config = dict(
    experts_per_token=2,
    routed_scale=2.83,
    beta1=0.95,
    steps=9742,
)
Below are experts of layer 6 (counted from 0) of a mixture-of-experts language model. Rows are named router (the router's row for the expert), gate (a neuron's input weights, with its number), up (a neuron's input weights, with its number) and show model dimensions 672-703. Each number is 50 + 12 x the weight over its row's rms, rounded and kept within 0 to 99.
Before each expert's rows: a language model's description of what the expert responds to; "comes after" lists some tokens at least twice as common just before its tokens as in all text. This comes from a sample of Wikipedia text that the model never trained on. Tokens count by the router's weight.

# expert 15
Description: Digits and symbols in geographic coordinates (°N, ″W, / separators), decimal figures, and paragraph-ending periods before blank lines.
comes after: "0", "9", ".", "8", "5", "7"
router:37 30 32 57 59 41 35 62 73 62 37 63 48 59 62 44 57 43 40 63 43 52 71 45 46 51 36 56 27 50 64 64
gate0:48 59 54 51 54 45 50 61 46 38 36 55 60 32 51 53 49 21 37 60 65 50 77 40 49 37 52 36 56 65 51 52
up0:39 32 54 63 48 36 51 56 68 46 65 58 55 59 50 51 37 53 59 49 43 69 46 44 53 38 71 34 59 22 47 51
gate1:21 44 56 63 50 24 67 43 63 36 48 57 34 59 37 60 61 47 44 44 46 29 56 29 71 36 55 44 34 63 47 33
up1:55 58 19 56 41 55 27 60 55 52 56 25 44 41 54 40 52 46 47 59 64 55 33 49 45 54 61 58 43 51 40 50
gate2:35 52 40 55 58 52 51 53 68 51 70 41 51 28 39 55 47 41 48 22 31 63 61 35 56 55 51 52 73 53 46 76
up2:46 49 51 48 26 73 54 58 65 48 50 37 54 36 65 57 37 54 48 66 51 63 57 54 46 59 81 51 40 82 38 48
gate3:63 65 49 43 42 62 37 61 25 68 48 42 30 44 33 42 37 82 31 29 58 54 27 60 47 41 47 17 54 32 35 39
up3:41 36 48 62 46 49 47 70 53 44 58 50 68 73 60 55 39 46 40 51 37 44 60 60 38 51 48 43 63 46 57 46
gate4:76 56 58 35 62 67 56 78 35 53 61 30 49 58 47 70 72 60 60 67 50 46 57 39 47 34 33 58 61 65 43 45
up4:50 43 60 27 62 66 34 46 49 43 52 51 45 52 69 46 70 47 47 52 47 40 50 40 49 56 40 60 60 55 51 66
gate5:33 59 41 50 31 34 54 48 57 49 45 59 61 29 51 36 58 44 39 64 47 56 69 52 36 32 60 39 32 52 33 51
up5:46 65 51 50 42 47 27 33 66 70 44 40 43 28 67 55 66 70 74 60 48 32 61 51 46 64 23 47 40 67 41 51
gate6:44 56 38 49 53 42 58 64 44 53 50 68 49 41 55 33 28 45 48 44 40 40 71 65 57 78 61 41 59 52 41 28
up6:52 75 45 37 37 41 42 47 55 43 59 53 44 47 49 34 47 40 53 45 80 59 50 44 36 40 60 59 40 52 59 52
gate7:58 67 50 59 35 48 61 37 54 80 69 63 57 50 53 58 46 49 40 46 48 43 64 57 56 53 22 45 64 52 72 67
up7:35 53 61 39 42 50 56 35 46 42 62 37 86 42 33 56 59 45 41 45 40 33 47 56 54 56 51 70 40 44 41 36
gate8:73 54 55 40 49 41 71 66 51 49 34 52 26 46 60 51 68 48 34 43 41 51 39 53 62 48 31 45 45 44 45 49
up8:61 58 43 45 51 52 44 57 50 52 50 33 40 41 31 54 74 41 60 38 43 45 50 58 36 63 52 59 44 30 48 61
gate9:38 52 45 32 55 62 46 63 61 58 49 63 27 46 35 49 49 45 53 53 52 53 61 32 54 53 56 47 58 47 59 38
up9:49 39 56 33 64 78 43 46 48 34 45 42 63 49 39 59 61 63 53 54 37 43 65 58 44 59 54 37 58 19 58 55
gate10:55 68 49 42 22 34 69 75 38 49 45 57 68 45 58 48 34 80 33 30 51 39 64 52 60 56 66 31 65 38 49 50
up10:76 48 44 51 50 56 45 39 51 26 67 40 53 23 39 38 58 58 59 34 35 35 27 25 53 73 75 49 40 41 66 43
gate11:68 46 29 33 48 52 39 50 42 42 59 32 58 59 37 42 50 56 54 69 41 44 47 49 31 53 61 40 62 46 37 48
up11:49 62 62 55 60 56 60 47 39 54 62 44 42 61 63 60 24 49 62 36 62 33 65 47 60 47 73 42 64 51 51 71
gate12:43 45 33 48 45 46 34 52 26 57 60 45 37 42 47 71 54 59 47 33 40 52 48 57 56 49 62 59 58 76 65 68
up12:53 43 48 58 69 40 64 42 60 58 63 55 53 51 43 51 50 68 70 24 51 25 53 55 74 67 65 46 43 51 21 40
gate13:54 70 52 57 44 71 36 49 52 55 44 38 43 45 41 42 33 53 59 64 75 64 45 46 48 63 49 40 35 68 15 60
up13:46 58 53 44 65 62 38 64 42 50 64 40 42 53 45 41 59 79 66 64 65 49 42 61 52 38 44 76 67 53 31 53
gate14:58 42 69 59 58 30 32 59 28 52 49 48 37 46 57 52 36 36 53 28 59 57 83 72 51 61 64 60 57 43 45 47
up14:53 67 63 58 53 52 69 58 44 29 44 58 42 58 57 32 45 62 54 42 28 73 28 43 63 54 61 31 48 31 46 38
gate15:39 47 52 58 43 55 53 72 41 47 64 61 72 60 47 48 43 60 50 40 42 66 50 44 49 46 39 60 43 38 47 46
up15:54 34 44 69 65 38 62 49 43 35 70 56 51 57 37 34 61 50 24 53 44 50 54 32 41 68 41 36 36 41 48 42
gate16:40 61 42 57 34 52 50 47 60 61 54 52 43 66 59 34 62 51 42 52 51 57 45 47 35 56 27 49 54 64 60 37
up16:47 61 61 47 44 48 67 61 43 50 62 48 53 44 49 48 62 30 72 67 52 38 40 52 48 56 54 55 65 43 74 43
gate17:39 50 60 47 38 57 50 56 34 36 70 54 46 33 37 46 34 44 61 39 33 40 30 30 35 41 56 38 45 52 73 44
up17:45 48 51 41 43 59 44 52 65 48 36 37 56 64 56 58 49 49 46 24 67 58 53 69 64 52 39 38 50 58 61 30
gate18:58 67 56 46 48 56 38 31 68 51 61 34 61 57 60 53 57 55 49 31 55 43 58 60 61 51 50 47 53 50 63 46
up18:62 47 64 50 47 28 56 57 38 46 75 51 35 52 70 53 53 37 23 42 48 55 65 60 51 43 41 23 60 67 36 45
gate19:59 55 41 29 39 54 34 41 44 59 49 53 43 61 43 45 53 47 40 79 66 62 37 30 43 40 32 53 60 32 46 55
up19:63 57 44 55 55 29 35 47 39 45 41 72 38 62 51 32 36 42 34 54 23 58 32 48 44 54 55 52 49 41 51 37
gate20:60 65 62 58 68 53 37 62 45 55 68 63 52 55 21 43 34 62 65 36 52 45 71 51 65 53 36 41 36 54 71 47
up20:27 53 48 58 28 48 33 64 58 44 40 61 39 64 49 47 51 59 39 48 40 43 53 55 39 49 48 46 55 57 43 24
gate21:50 68 36 49 32 43 58 36 67 59 72 46 37 31 51 46 40 58 52 47 77 57 62 53 39 51 72 44 31 38 68 36
up21:50 59 36 54 44 56 28 47 58 52 86 54 35 59 62 35 39 75 66 60 39 40 68 37 54 64 46 36 45 64 51 64